Weights of a small mixture-of-experts language model, trained from scratch on English Wikipedia.
Size: 10 layers, width 128, vocabulary 8192, 32.4M parameters.
Experts: 40 experts in each of 7 layers, 272 SwiGLU neurons an expert, 1 pick a token.
Training: a variant of Adam for the experts, 626M tokens, 4779 steps.
Below are experts of layer 3 (counted from 0) of a mixture-of-experts language model. Rows are named router (the router's row for the expert), gate (a neuron's input weights, with its number), up (a neuron's input weights, with its number), down (a neuron's output weights, with its number) and show model dimensions 0-127. Each number is 500 + 40 x the weight over its row's rms, rounded and kept within 0 to 999. Numbers have three digits each.
After each expert's rows: a language model's description of what the expert responds to; "gets" lists some tokens that make up at least twice as much of what it gets as of all text. This comes from a sample of Wikipedia text that the model never trained on. Tokens count by the router's weight.

# expert 17
router:509562510399437433503518553572435474594561463443542468436543497519492469477473450550562510477420445485542519443473485514507518515490467482491454509467546452508477494437451396444522532503472514472499501503528515507505501505508469545507481578503540529469547509457488546470551549447453536534523511536471568474481431473514438537534554460532440489502476472524463483522516524577554521553486
gate1:457477463546492509528522496543550504478551437525536579454502492503528490526482514470497526496515475465500600502550455595500471526491575497525515459572459539569521559462465552527483464538474462493573495525484496497486440509500519438543529505499418535551475519493573492536465399444522540485508530529534454534506509473481519500474453587509467524529461494431500618518449526407532476459484
up1:473521439472462546517587526501459485517561502522496497569535532516506467482480494490450541480497558537515515458480447490475415461532529490499503558601534529531547497492491476518464461489482548494490597538509525489472539535506552400517465470543498590492466578506487454480491483504474542480544579546570552600500492542442483531452469539521434553530484445542480505467454469474462441469548
down1:429412417473552502453490494489511426515551505504539485463475522527487538519523472486525473548563544492537468492503443474546504558585511478457543502568550517557448538463513450453550528488511537413500545488516514524496525516495461420528468515560531530463419505520493498536561461529430426573457455541479503540519539540534516438465437489554462478499499482496539480538437507505434486482572
gate2:528513429481523545498472569532506476460516408491487545469573509579516544473518491537509473518455526436485498406522512493565484532484563452522508447514469541515564567507563457479509540492488455494537536496540578414465450530440505560501497481474491516440446527467517558544471548518497493559525482405458439517465578528526493533498519562488482450503575565487487521469459444499486504478546
up2:502435553493467513531480469485486498552535449514565537515529548498516535482505543420554522466549596540496506489509575470390537508478519468489549487459511477458453519498556469462507525534522458454520493536481472492468485551515526462490622484522527432548440554575503520479557475553492531452524510529559543432586481523457484562548508489459511474489518515481473527476529473450455466499399
down2:576490452468524455540495513513508510553570492544502519503470530429514523500533468477478446498497411528557554510492498394476476502525511512446484567584454535498563491508465532432469519409427572514555503488501577489439531516535523499565453544485555482498454480487452476466505489497475495519519531438442498482567504491493476476521454572491518469491466406536585432543472525511523506465533
gate3:524469505480518483502448526497553547448517488532442517474528565554483570584533468491490476594451559448513554473478538540547500441443503410500465514480462478441485558493529505534449489545469477473472461507481480551559499489468459513439548508554468450580448437506502485577496439499541541477493574471504429590512478560481557498495495520461521552464490524452521491553517456557478478471535
up3:515527496526425538526529538489472596459563541548502538468528560499559503481506440499445501493523526563457535517505552510579468408526490495466536540523569485432407490529503550506456506482507537496517482504491507514551540484450458504434527417485490478494459505570538557514475515481472484476532563530473553560517530581462405549556558526513436541537474478491494471450558455528509499458479
down3:481531508452523514473489522523523479520528493490488502521478499546500549577487452519464523528459493478582490459444521425539548567495448546519465475517457537505580487464524488464476465522526533505466440505530512560401466553543564408463490397453497457500499488431506512449504499523560494563463542502457507522448492506518515478411473512526543449600524444522497526489496565588431456508493
It responds to: Name pieces and label words. Middle pieces of transliterated Indian, Slavic and Turkish names, such as Vij-ay and Voiv-odes-hip, plus words like classification, known, released, votes.
gets: " known", "ar", "y", " those", ")", "2"

# expert 1
router:445485523518531498571494468487529540492538431410515417445507459477518472492609506487509453500545504470553477505528490546571464492540469474537470435485462531529535433435508481484501555472542455508515495533543552481443415522512432501496571520556509447502603440572533478530513515536515521495510479457469477466451491530525501496468572568533491441475549496549489560553493494461466537540462
gate3:503520564544533485532533482545378410423487481516436517490546521534480428539482495480470475440460510460529480495509513536459540421465419470498492517531472539473461473487515526565510460544556499489535477563478543480510483501550529573450522484457502524547494548554476453500564471505579502486373533567460541459519496569517503491456474496497520508517507549487573495507488505561542470480560
up3:464482442537446593501556477532441506441461475452470458496487502475551510451546449570502490435519479494511504586468513538439484498492483498532511530463521470432543440485428543525435490539507497474559492445553472529595468509522479460544502422458472552473536444521483557555493447503547553503497449496461516449502484500530532566546511458488555469479523490421513571490502473514534454453578
down3:506451514559494488533477486555471411439469459446487500457527482434529483535445545533469597513501530501492548478479508535445536506439562516470482465450486533464531497526509540489494547468454506494583469490500508519414500453474503520552574509521482441518476525494520512431532442559499527557461546445518498535510480442517501589612519511504558475431511526532451433514456450531569537458529
gate4:517566544496566512513460522419518461507481513514497494520490515490496529576510509406446437449522430517476497513453487487540488526502466518499441483483477525469406519481508518539475495523464488486540565457506433487561521519495539454492456539536581468548442463550408510519526559572557555461461504522525443424481470496568578475444541492448495564468531509493434537461495469540472535473560
up4:574510565468466441558492497416517469503540455416459515549510469522461474510463456494484484555527515506518464511454539510480457525460502470557486523460463468494472509506523478548487471531486552536544523434543570471498445453537409483537455503470484542536515559505498437499542559482491513410436566503437555517446517472486453464484523474563507474514498504458511442536470522490379583441495
down4:514511533421565509442518461472593479550499425530506505465446499476492493415481490499503523523422511509560441412553416534503516483475499513531542443527506550492494551462471565487528540493510444557488502513531474476459466445525529517495470503550531484499467549446538462432515463522568613487543533498523497540471442477458512508555502460527563469474563474516432513527505543519444480561445
gate5:550506497610519571495482493543530458574498464499524574492463498515458508541484499544498568518515462574447477571506409506435460487498502455455509483428489512506431451550574461518541516470532478543570494514415490444510585465547559488552483474497502455474494511453519467546488524461517502514454431494541538460498476496467502428480520558592487540517507515477464505434499502455525475440489
up5:451528451497513540503457498536567474551521443466526504497468500523501424458547444520502467508499460479518545524539420559543539574455485529525534515542492457514558518548476586445454449490540492518505455451523550537500478511469494452577578467540456547509568540453479460499508562531486552478400520503558511532507475519475524446476528518490516432472454501425478514483551509495452490506376
down5:483504526491505531489552527482496541405463466530430564449467510531553541534386471566514403554507555542529486430452547533510561495477523473479526432529504519483512494438522461438530475545485541490521518475513461601523466483506489564512567536531493555464454460479506507547558537502509470447542502503490539582506459513497497472537475428511496419486510499495463500540500415492540429518486
It responds to: Predicative articles in biographies. Articles and possessives after as, is, was, became in biographical text, such as worked as a, became a, his; also Preceded in succession boxes.
gets: " a", " an", " the", " his", " to", " Preceded"

# expert 31
router:427494507490480505520457528520516447529510552485525386504600530462546560560434473488534456573537487530525492518450491527441499502463486565539459506503568478503519512520463514511485484498508491542477562473473457554445457490478553357500512511480494533477522569531518471472515535532453571497500510550532457510497554472502468563490577455388471478493456508490553510550513557514514522542526
gate0:559469512525485486483408500519574573482476468581438537582445484458485403480484464482509477439471455534465453453554470465469513452482480536552454469482442439503454528526536548550490485480502493591551469488500541476487512509488472526478476443480491457512442546522436495506566477514554436492520422456494407560549468445465494472518461536564506551486493565500494519524477474514478531473523
up0:486555507519469403458550514516485476503473445485543492535483563426579483518513527531478507417460491504419544500479474480520448453462479471541474560479526493531486477463451444520473456430506468504579520457505496459533511436526440530430466485523469487512507552502463526439521464494462442524586463520544516530584477473427518494464417464542545545449453513492521549497433523514481451433533
down0:461511532493482559466499511407511518496546562506523445438511536545519456483467441454474530457519476467461556445454516454556476491564532425464498522512501506458503420505475497551531482476517437519466510448508502488617565527556548502461460480546527502431473492424461531447458501516471523547519503524488503425484583475575413477466436543440492456514560528484512532484550539533525499498483
gate1:480486532484535419479555470541457439489476520523450522480493486542482535543531501540528486512479505469450533505487563439595507524539565470490511474594540505462426543498417518522443520438488472520486506540503508447545479526523549524537498494474464417505473487537395411531465435479522498487510496491539608410512473537455527467478504561527552500509476474524488518485472519432451510420527
up1:506459537530461489477487569525439532581478505541572450544470491504498476565537524491543568515433496535441496463534480410502431601479481568441436518510485518482460451503478553543456435566538467449501513425531519577487561555508496501493460495493552429528512459564474514530547509475467543558507474533559500519596489479429512486545497482496497516495529462517474516481474519548534527527527
down1:438551495501491520491527513550431448460484475469523556455523518434492536504391567562541462564541447446472520526481479495517488512525476484514482422454526445474507505481499498555479540496503470509497447515471451546515469388470525455522478521482457529513500558567520455505540502458418541443493517500483455456468487454522479534503506476544470523494389539484469569523451430513547473401453
gate2:497526557525516533541482535514471450456451484502538511483535450510448481519549478591450605528435551497483464458536482513532463466543488507499477562500459547457521466511544509523460501521428536560512487491483498540531477479526484507439526451488547491566448529518470573491506513532570484452519486565539438509535511547386527487473457573526573547512495550547461477458409461575476490548487
up2:527464418502547494423511564516511530566412505474575503507463538499488494544419407535507462545522516503520524469463477510425463512512537488521477493440522480482481418544511467564511525453510446454486550416494480518504492499568514474540507495496525545426475503417576523430502547511484452564468516502430515557430473493595469460487482471536439513524472485487492515464541524472498450532525
down2:486474502496537466530515479537492455524530465561521466553522556453542458521456517474494484496465539517534499467552448496501462505563483488520551501444508489506525574545492496469533506560496499523489538526546501523485554534505472530537533525590432466428538487563441512491522437533567560512466470555467537464560479393504498365571534429535478571478499546453478588503465472463500518467475
It responds to: Mid-word verb stems. Word-internal stems after a short start, such as tr(act)or, st(abb)ing, f(uel), cal(c)ium, plus the unit mi in road tables.
gets: "act", " mi", "\"", "1", "ign", "c"

# expert 3
router:425460493539476483566446522437390473527497416450439513531548502520451538510500445452468516540483518568556488485505524440480414537568473494509479459518464473458538508480530466403520531504548535559537530550477551506510533407428496528522453516522447500509492497495529501520596514544507504527494528436527517506506513512534505503479559527508562514471473443460437516474583516495556503541540
gate0:514464464515474472520514513472482526578505553513554486487483530531522453484442481539467512425419581434503546516461516522460535499492505579583507536567522482461503503628461475480466493483500511460431559540447470525510496506446490456549499467483548512477559538440480606429480502531468489467557549601515462561530432505451498467489465477500478493491509501498471452504434529521547509476485
up0:508460529522467504509491538528585424551452516551518521419484587543458528525491478514474465530462475536531499489497468463459483476526478428475496492462500508584418568488485517526582566506524487422514433478399430506497453493522468493515527470521506440574496498418511461489498537483548533475541453492406506413511523459493432551508561517478506548514535484473520496462522474426524500505509
down0:573422451489528483528516457511432497524515517452440501511485505538550491527536504476522462525549386533503492520470409467471496478519503454411456520533535505594427517517501475510496426455528504461528607448500563482485488538553413461488519446522519465537511503539515468500540476552411485515511534434526539517518546451511534515567504476485468485552508462516534545468499462474552549549535
gate1:444581476533518525443551393538496497512477502489593471489505439536517527446529419547453475524479497495487524489447448464465541504451505509495549469509528492497445511541451450533499467531459427488528497444524418438542415585577511514482563500521495529560456524490470483545479522536552510474448547480505553506500504512476556461577515445555507453469496495495520514473472537522480404480540
up1:547418492465485444465545490527469457530444505479496491491535454467453469508504514546494461556488537542508481489462507481546509556420460548467462524482611487419565548519474515505468477535539504514485496514413549517560418447485529506525458499464482461476431431548489435563453517498468505457504495492540490545473559494583524496450484581516522550604530529449467534514486541469559506517494
down1:492443469565506428490561457462486461446449506506553563497455519436485433489586545545469478469506478488505466469464476448483524491455556505474512447440520543498506529490485491559557439488469534478492516521500443454556472493500446460462498527556479489489466478449532520413398460532569550423487503512483493623518542489539510496518446514527400510478489501540460464505548496523508444515456
gate2:503507536477511499532555498506483430466500471528495568561459491538496523470484444513474481486512491423492542498509507464461538506433497500575586518594507508490475356449462502563518489482514483462496542501420509483546445586483490539530523424509486527528523494518474591471485454485488569500495521508429537528566558526520473458437442525470481536453499493514624496536491517538502469500506
up2:546458512444491464566490472483528517488476516508489515411533507547493477486536451459458503500496516450561479500499526467466563515485495457550545506559498478506508490450403565456484421470511474526515559540423525461561485528486514503523545467444454419462457512526451452603492489524388481475540502490546412511528508537529459452454515560429533505505498430505570580515512501475511473490509
down2:495524597555494505460589486478506510474443484395518442463484540456489481489537521548553502554511495506515451508505493562489533451424505488499526536518534560491477500449486473576483496431424479514466452555487465480550461509499553484443498466465500504577474483418571520454501458478539498468517548504521440518451454469477479439501462471529467557494526520434455504575481417482470418512453
It responds to: Ordinal and selective adjectives. Adjectives right after the, a or of, such as first, only, other, same, major, final, previous.
gets: " first", " other", " well", " only", " new", " same"

# expert 25
router:473562424557483493531467507556553471478547517479515483538531465445558468530467471411502558555448436505500483534400460511514552487474525557550520483466464513533461521386491493464533550512494517469424459593488514569493452534467553459437492529514513534470470504524433530516487526465491460565513462505441496549521528516512458430487518508462468487495521567550493549466508479524421492476556
gate4:460407504488508493505564395533576486539570540495457513463472461524501540524509512512509468434494483506562554491543521444498538465504527491557525454489455492541618459434582505475517464504539443552512484564537520436534515502513441511515466553580493430521523505433435508439539525521462590484503509506506482519527515521467549479476528449514452477537511469417503516459450474523498529508460
up4:440527501452543474531433505553511459469519459459506542485508470566530518437412522508467514500511502462532456438451551531430547512494541562507566399461509497471590503453500532415523431529479575583487474508443423470420491493492541483485452504470503458477495561525553425478508478438454476514495558505515521443450540506495547570543477520496485512470500527513533502525506499542522451512531
down4:391449515544454498557443488509563499495502459475486502484430448518457508549482492532480464511504485528510465531458471559466507515531517461496501505486555459515590436492481449482439523526497526460496515483497473494514444506537538466547509494480643446532567479581489555512549447517500537479487469529521504499615381450561501541494475544519541521511598503550477496508519489500508507518466
gate5:562514566456516521481542479543505568507418412501527462515503539495483487525516470460514570470536548509472466549585482505454579491497525511467573564494511450522522501495468453481511504570491476410483412524498471513466514484537505504575518492461508532505494553481601463454455442505552451499429595508503538479465534465555489458508453476476499526465440498529488487605521536522531550526504
up5:508459468577488456537506549465514465467588489503520544474447492500519472470530505501454456563617476449476516511410509473498464523579488480535464502502512512400473486511500547536526470453501538524517557444446555467504511505474480468495452558544471481506461435493482517504583545440456487488501424562493415500536513482482484578459478545469495557519543539467530501426465425512494459487560
down5:502524508470547522552485574485497440479459458529511523492540484517485436607484465550526520557518438461546471476515584587434434534489508532397482537455468471505474484534570531503453468513474537476507438460532478526503550590548522505497535450437502536473466522501469500513495548517518543558499495514540472522506481497527544513485449537468499456595518574463527521540520411539549457479449
gate6:488449536467582414500570530471506505449514449432539470496433480553453528484455532514481478505521496468552491547490482507415530499532430485547498522517504437444559512510532465486449469567486520555516551523483486526586476523488483463461442509484436504449496426485435481484584558448528524486508436504525476457416426509467526518520501483483470485483528495495483490517485395533592518502447
up6:555509542513444565508498498479447492488571495611481565565515530524499468455484447483540449530512448504508503462431524475550457439478547502498468489496472580457457498485464515538499568525493477454525496517472518473465517454463511498571525470556531558499453550436556497497505425503450452502460580538483431526559564526547519435498528522467506536538497389509517512493502528540523490493599
down6:517498524497477483528492451490457552474454502518528436467544480544503446529447509409571438436467471429481507525545547519607484473585478489493502544470511507575502528520432496475546486443483443555498513512472511471539504455543512504490493453477467571512471556504454496571457457485481474541444481516444434476444540482516499490505441532457605536500494436515527472466442490544455486508404
It responds to: Section headings and markers. Wiki heading markers ==, ===, section titles such as See also, History, Personal life, and list dashes after headings.
gets: "==", "===", " ==", "-", "=", "See"

# expert 15
router:454488519537510464486422580487525482554489578509525477511521526526521526432498445520435446561446487494490510497538477566468525528496472441448460467546526498613488597509491503457512558521536480464438471474531564447511520480437482556458500519547496522439498484511511473503457526532541546561496545495504548531524430448454473544521490486487504480605551446577449468509540550478515499513434
gate4:546535488498496568477547483482452557518491480497472559560483502515540419536521458459524471471494525475509505496492552454539502519488533434547455509437440577481455554557528632466525514574561522513543489495526554499456549531505499551461473498470476518532446456484458573492539491553408487519465485491575482492463503466535480489508515516568586509503497493430590501498459469523547434502533
up4:491434519412420478480486546469511448429515487536537468538521518542494500485464443591495549475513494603475486483514471574443487476516497528506535474526570478445527516498532500531541451469466499537449520442427512466533412492483498502514504477454476450554481524540525523495435509447482467493582559501566432448468536544506452547583528527464441551509471537504473468549541497525493548563488
down4:483485548559472455425499429533519521457455492476572416407445521431484494492515504471594484493483498557510565484474434574498516502468489499591438555492532522482507520514497486557483491503462515439536495444467469490546426530447462504602467514558482493439516456525555509518473500484410513508530466495515466583472519546486494558573487504478511526489484524487486490500454439479491500536568
gate5:538521538478443567479480474443520574483548514517505451435517479498512570517538546460499510534543539546514459566400519465522538511515493542464518546527427387489469587452474513541439495383531529485512555523458438501534532520500505499511521429523514448518512500465470494537512476562531447481530523509512473607517475508502476502503479514459484472407515519537435492455493465541511523442463
up5:487471521470509512577506509598496569498458509477480525491501554545437493484431518545498513502479485536420503440556489564397479488553567462523492491472593517521515487593509505514565479506540497540505442524457536525476491441408537540520501527392388492510463520541528451523493547472429526547517504560544486453514494505454540503495526529489509518570467478501476535506488532494550518522476
down5:465477490475482511448583514569494544488498568447435437523527442604441462487489557483490447431460482440454546490484489588513516518491551432485472549594441436475519479534589572470516538523463505567504488526523470468545522568471478513520482521530509487521497498469449496569526539458514533502545545522435508454508554510485522455519452533515518495475481542534497527524509437477469515525422
gate6:455506505487503485434432470437551494477451505545460521462458507485533412622444523483478470520512486468492575476513532526560493487496502490469635518483480554485450534500504526537531481513540517560554556544509532589503486414534481497517513466503524495558489475509462553539549504491459596508448493510534497509571525505526477488576556478458455513528457521449579472512509520464542492444478
up6:534543456518522456451532532424485551439512469496428555541573532559531508530463451518457491496467534547571540511570543527511513500517476458547495513470504481553525507585518513477454487428518560527506577485537530502572512506459478445467478489471515508446417491509544408548481535492480478558433590510477495554519501464493533473478554465457462544483472452533465497393541529502515534468529
down6:498510471489449534541560561434538483463524591516523427524554484468497528539553504475489490513494507518552488440521492469445496545524475471495560435522518433520464516531529536477517483478502551484426527548510456438504503500458482547444535589529456553558466548571475569564487457500506514520476523550521513431494542516528542482512545435422486444481563456470462418520519410439503481472484
It responds to: Institution and media nouns. Word endings and nouns in American institutional or media contexts, such as the(ater), U.(S)., Department, team, N(BC), television.
gets: "S", "ater", " team", " U", "FC", " later"

# expert 5
router:581522500530469552529468487522537521519507522458500468460539472488423448500479511503516625524523478562468466471514454489446497437500499502468516529516495493586500540536437489452552489480554533519564576509453507514449576451510515545510480537460481481527511609514425480504451462499523482455510486563490486431474462427375480479456518466456537509496451508529538558540494508460556479529511
gate1:499548560515532463460475561399561549483475451496394538396508463508488485476469447502473505438467478510451429535533586471520565552489405559561512488454526511506472491488491496492468575494558498497481576518497527451493459517536468546502475469460523519506484492594503543467464518461536494511474519538512506528561568491456515415441516468503532504513499520560518533439483491522436510480491
up1:526504463510583532432523446486542549485554520436464573432591539510520554482490544555477510501514588515476522515479440575490488526554493504538502474445468497479536442505556468522509464502505502548489522454468441459541457493552490440457473538480467544479512490495485459461519574483515539466510536546450538444486543448554468469455499462498463451565477538601543520519394458506475489462487
down1:465450538515508419497490514476476517526569545433584446535560479496483449507531518525542459454462535524510487547571554592508479448535469387497531451569506479505480544474509516459463471488574476518498495506462478514478517545530427534442500443468444538480476583510552483496516540443498578454479484457497504492476478461439488497515481447409485506480428535464504525413510534511535539528501
gate2:414488415519488534500575534355495473373504517569508498562465511474493475464488519459450461493512503456550496473502434437487481514485499500500482518539538481444537500545532452519516467430486502502567501514498549486532471575551550488477505471531489534474451500583496560503514551465507462505502501515526428598495542470524526545551506510457503515456479546499504424451504473579483509494486
up2:550502515516521506539492433466454592461544498494515530424424471489491567466489495436419501533493450443496516431492473467424496497514512556423462551485498456468469524487449483533539588489459513456500517552474487494504476538490578506590504575554554504508441538549448593488577506466583507445433539548488507472494462485440538513487532524506469504462461484522477489506500535461476488519509
down2:480535495502401565543475431479495448477431473441474523542515528410467517495533472512472556572438564494522481438542479513505437447466439545545491554529474491482458477486464444455462521555508512464472508540519489509478506544483416577446505513474434513491525478457510531510405553553521505542475457504497473433494534565469510475544431492450439496558484435524521493497540452540480518466540
gate3:514575508590518555460518488491521480509444492475455572468489533472511586420472470507484492422587472538485459502508496481483479476539515471449566507498500529426437403453479504525442520533517525513520448483504461550501422555529557569569527509491514537524478527460496472486557528519552472523504581482445502505481489504514532473542461431524474421487524447583557491480542480521425500474512
up3:545554530540500487522529536426518445485563491524515498463465522518513474463460497563504500485583527503465453462475534446434490542496505508508493492475553431478422321473493462567472450508485459518550517505514508509533507532547513523517536476525472505520537538512504461379549498447489550498498470516541554494443493442518490452485550580492479419561481515476523508452502489547452451470514
down3:496478473440531543496516457532523501534495471537587478544485411466458492542485523487495533526491522528471577454562633498561503555467514407516554491504442424531488516394560537582441528518531497529508497547524507532449520489461478461539518493580538535511495501500512544482493545508480493482532503451493533457457486451566569560502504493530473527529429501445506500511477449471557559484483
It responds to: Mid-word noun suffix pieces. Middle or ending pieces of common words, often agent or field suffixes, such as cous-in, teen-ager, pres-idents, precol-on-ial.
gets: "el", "er", "es", "y", "ter", "or"

# expert 39
router:504510520432524538493512458515524427482528456459548458593493540490482535426452551477506488572480425495516483568514532474534582488471477480469510467485502555496485507493506520510500460592532443515489521513471498494508472500443411461508517557519449486415526460513505523601557512509533576453481497500477470507484528480516480567497464532525477402587516497550457481436505531469569466535583
gate4:497463523495544489467459435509559526491529483427445526494478465541457528493519511502487530495533491478499444483521464504556447529442545518501546454512511465557523500412581484526478487537502607519450473538447402508537482518531482455518475475461568567542480498532384510471540440481436480529544460543478523467509498516443547427557473509461459515475594461510531448517440474477546545472494
up4:584550475545465473563476505470477469469551556537518531488528507467459466513511514533503506468495497526509506532504539474525499495502495558571516446580393474493475520458602521468536512499577474481497501514560437525457445614501485454417508539471535568536516500482472551518441447487514512510535533412551542510556460479545535449532517430523495502515512535408504524463533523455473464479453
down4:536457541529562479502503576448511499519533500516484458478502516407583468508439469497497463478508505475524457452452534569421434516533527576503512489487506465520461514494549562488472425455543500527456497491599483508515456487525498502450446507546554502499520498507495421519491457484502434502433553470489576517571482424528524567449523466461457526515532457504468474478529436470497432601494
gate5:604510488538461503461533562413558597444442539553571516520532496537523475490532504493440465503516537497469572434520543392421482446480469540496530477507509453504470543510507524497519521492482529554452480492611498544513459548515502506499509502444521525497489539452509467487443554528495468485493584470495496481486527546524468507580500512566519534447456490468527575545460549473521530516546
up5:548530460489490505506454610473445512459482540514611482490552552497531520480491529519450516484478492478523584554555553411522522463541500528534519496496601474443478571506433530477495463496440544478437579533585559537502525530482473477467493464467488504501464434434488486508477510469517597492505536490478477460512514459503473516540513498497444494487501505524579505478423509470542468541578
down5:500549611476499524470595452471556528501471501548522482515459490508534412547516500520504500533516454532508579543467471487507534502436541475507498479468480521481522517490481522473411476581547481506540423499484504479514456492529407409515557483466489460497582527485571460502456463495535546515420567414534555509458543494464482519520518513424468519514516413487474524445485462538508523527510
gate6:544531464581461536488483522503481537553597491455484550449534449511542495503455465551464501498542509482481518516465498543506421484480504514472536515550531517518466466422510511437490554504502494466478519522508502533470485571519522527505533513549504478490454497504438503512525437501399482537509511576518540464490405454541585380562450426456513501403509446502432494505457514502492501424495
up6:488480571498432503485474458465433475499512482485508457485529502500498526508506521564475551431440510392448503553498558491599463535465466478477484567507500558514502465391541463454544472533532542501477485495493472603479521489517519542527492573523580469562470531552458469487515440472464561490488494558491593460570483486507511482525452494565463543484517579523558479510487502514491478513450
down6:509566496517494553459479528519490515471545433481518441486432594467534495539417472504501493427489426520444552454421540460498489492518586477458512428473559447520450554473480520501482569421477542406470468526480479504480588496517516505501476507502609537487566507406449509509545503530510511532489477538555474477463513531509508523521498411508492478486472536487493526537487466445476460484515
It responds to: At, to and numbers. The preposition at, especially at least or peaked at, plus to before verbs and spaces before times or years.
gets: " at", " to", " ", " one", " At", "$"

# expert 27
router:501487444498477496469454456497514496487455492437491488536504464508478507486518446470473591544517462512514477478570449518428510511551578501464474465528481535514513520528502499521547520454555563519533529537423507460467542534523492480462630517519531484516558550567562512480479463460439413549542463581443474445439448466497429455512501481480571476551512473493506497556514511497522422573467
gate1:522512541490467529449529564513491575476591429465509525437507547500541482501549474508566501447550505416520503432489500571507551464521414540539469470495492508498479482471487500433529455430506475479485455491505570521517484452478371537489521490488472383545496500444541425569509463524495490463420443570539508510463498506489518502547507501484442524492477519453522482477463468515516473448513
up1:517491552481506517467474486506494381498517440528525530478544476501500525595539485542490502468474426498453518433484460529554576457431493506546504485532549455533508511571503492503482491540447472531501471470529488518429555526408456472501530528469492500438487557494498532509452443523480456455465432488465470492577626461496500491537469462472567524456591498541491437506426494512470521491524
down1:476448610428528550519534516506608492499486561478521468511465505423457525515537498486477444504401437470433525508487469551476549482457589428402517541554471539539527473456514507485537492476457513422499523491492480466538516460444483538543563518500570500496531516458514504539568514483509499472439538460546431484540468554502554511547488471525480547513541525547505522519473485509517532446479
gate2:455503508499523436532516436552482531575435420478544513449428474510464527464534546476534524448522534484453490530454459507465451489499521464509524528494547440497495461450518480504460492499454496537432505537474501412539456502511556534503488495498556623496451485561491535499547503563563507521477501506489580502585463472562506474532561506473513490528476486454545511437403499453424544446500
up2:522494523479521495531514452500550482507494531504423462450560470481463532508420536451530576545511535451585503576469514494449459468551570514538487523483499557476428506516514446518558516507517434588489589543489432443451452541524485487430513511535514529564533556462492477510454536534532569480431518505509491552537458526556481508430492509527484472471488585480495534536538562541471530483539
down2:481466449506547486518511513504500599424384498513478474508564444558514459493487509503590496493472473479470533501534555552536449493493525493503511589508531436532504501496509489497556432497526526465487546512557556542545453445468549523453531498487550496496509507446514475509473492427472430493497493483443423536484545448475511556565541499482472500496447564517480448499433518445479600416520
gate3:500498512543455496562465535516516501551491473476514482405467519529556547436498499501503418474486532474556561487552483494518578473498493547567422492474489476518527453472520517519483495489418500541457465520505498468456471494478498516473512496454590511523482449534527423566539484594526470482421543543534567541516483446520454544510533540435464474504542496573501493421497536510496542391437
up3:484396446474519458500486463463543496506456497493524518541571519511446506516498537541509544519488479487442487505489525533518404510518497479492485503517508555482550452556448446578461458500546515481518450509464476591483541571528501564527505540500427525535508546479446481439521573449483494525492540532431450491459596518471551452473482495517532548553446467485412570493574482487467464533564
down3:477440530452537476520558537517469551408471487447579482617623475480543595475489513518480553486529477536498470532524517503448451450586536522542492542518519462441505491470576470515530460539462531509544560552532507510526503466517449484542549515528499456523508499518497479499475495455430541496496486476520506540496504451462507461472507504528451549419500588447471449512459445511532535461494
It responds to: Mid-name pieces in lists. Middle pieces of surnames and scientific names in lists, like Mac(ad)am, Mac(ro)brachium, Jac(ques), Cor(al), plus hyphens and digits.
gets: "-", "1", "N", "W", "2", "c"

# expert 37
router:448459535465513520479544495525495464595492474458519531533470451506478500475626523553502527528487454491514437473448556452478457524495544516496488411479543539455550484486479405503485532473489529534479465460496510497537494431479553476517471468510459487436533553506524537491516573554476535587536494491516498508455445429571457558493528496442523462547586470463478472532557505450490418543530
gate0:513440559463495511481523423426493521517460517541465442468481521479544507516478544487542510486451545525428487511546504449477465468527502520529518495482511540536553438547550503518552555452492515514590530573577553507549480482521565530428527571546509474468562504553515434487512476462485440464466436564513475527472526504455520466509469493541533618490458560519463561499422505513467493489433
up0:461539507458542434481419521529537487520520466491601470479494524476547525467471521540430504470497495468519495490448465534479552458441550559525466444486557549500500498484395457529555481537453487538443513477460555456485493513501454514613529485565522532514493473452419418443485454440515528477562471478534459564508506433476490562529439515488484527508463423481528505469492502543469523518460
down0:478498515559469573505510481490490466515573623538493503479547440476462517564421498539505516469557476489445500527447434470501620545487478520507524499501427528534477509453515484557519419495500554464520506448495506509502487480468426543426530446506482576501497531483494486479464481503470437456497468569477570497435464471544510506429520505529452548543486565501532513525492498479402479466535
gate1:560475525530468550444521482480510547508570523509479581518509513540499498510509553476489492518525511508418497445539514488440456523495473477514556465522556418481473481507476571536473546484472585496410468526482573515451530471462512570427411503470550461531496465485479536498453499521443497444483470543529513475509561508473479436583425483476441526492541463508544545471420463447448569478508
up1:472444433435457480506479558531450443517466520577493501555502498460557533556529472539545448498504566508474522498571529520446526457440437538538460507511497509495535494449479491481439566580500521457495523421510402508545480537502555445512581454541516514480429562493544476489573466504551430519441543499467467530450493545526506558498512519575469473511504502526452534461532512475482561485495
down1:447467461559521484534429461542433507434485464521512505476455518486490545494556466522483574535458539510500522480517540481468529493502494557460549513477451503435523485525552448565451482596479411470474556503525554485519496528453473467500475465494542458459524478475480453498507484544608525511559515537518588493477484484451500483447437505445477561425497574529469440489507494458529438435574
gate2:479554465496508561504489474457511456590568533498516499504527511537504390472536512511489498483525565494452528459499489483541534522408457517524517539528532522542477466509580488546469407557459534464464545490487471531526440497564495517540530461524490568535505525468463516431466483512519583477441476573581508471478608521474507463590504520498406505513535534487477512524515462531513528438499
up2:542429416470445491479476523482472509473595501483580454506513479519499460490512453576470481560471484394473574472536492543481538505471439508580452441597508450469519457481599529479444537441514540500446466526488553488491528486540503481463503478466529449483488537535457483507480452537439482484511495515525480469459575494554474479485548520444510449537574496491473488457459456468483534444488
down2:508450566463492532556557426443494522429469500461502488509527455456475476526445489447516448458486569498464545416499520606487508503438544464533517483514514448540462432481548570530476464477529535514506468501549487484496485487500542495481507474477465508447586535474532471510452427501439480447558550449514462474524495478492523576485515455496474591502518456480446474457455577531551502570444
It responds to: Verb endings and digits. Past-tense endings and verbs such as Laun-ched, calc-ulated, elected, plus single digits inside numbers, years and model names like F-35.
gets: "3", "7", "ched", " in", " down", ":"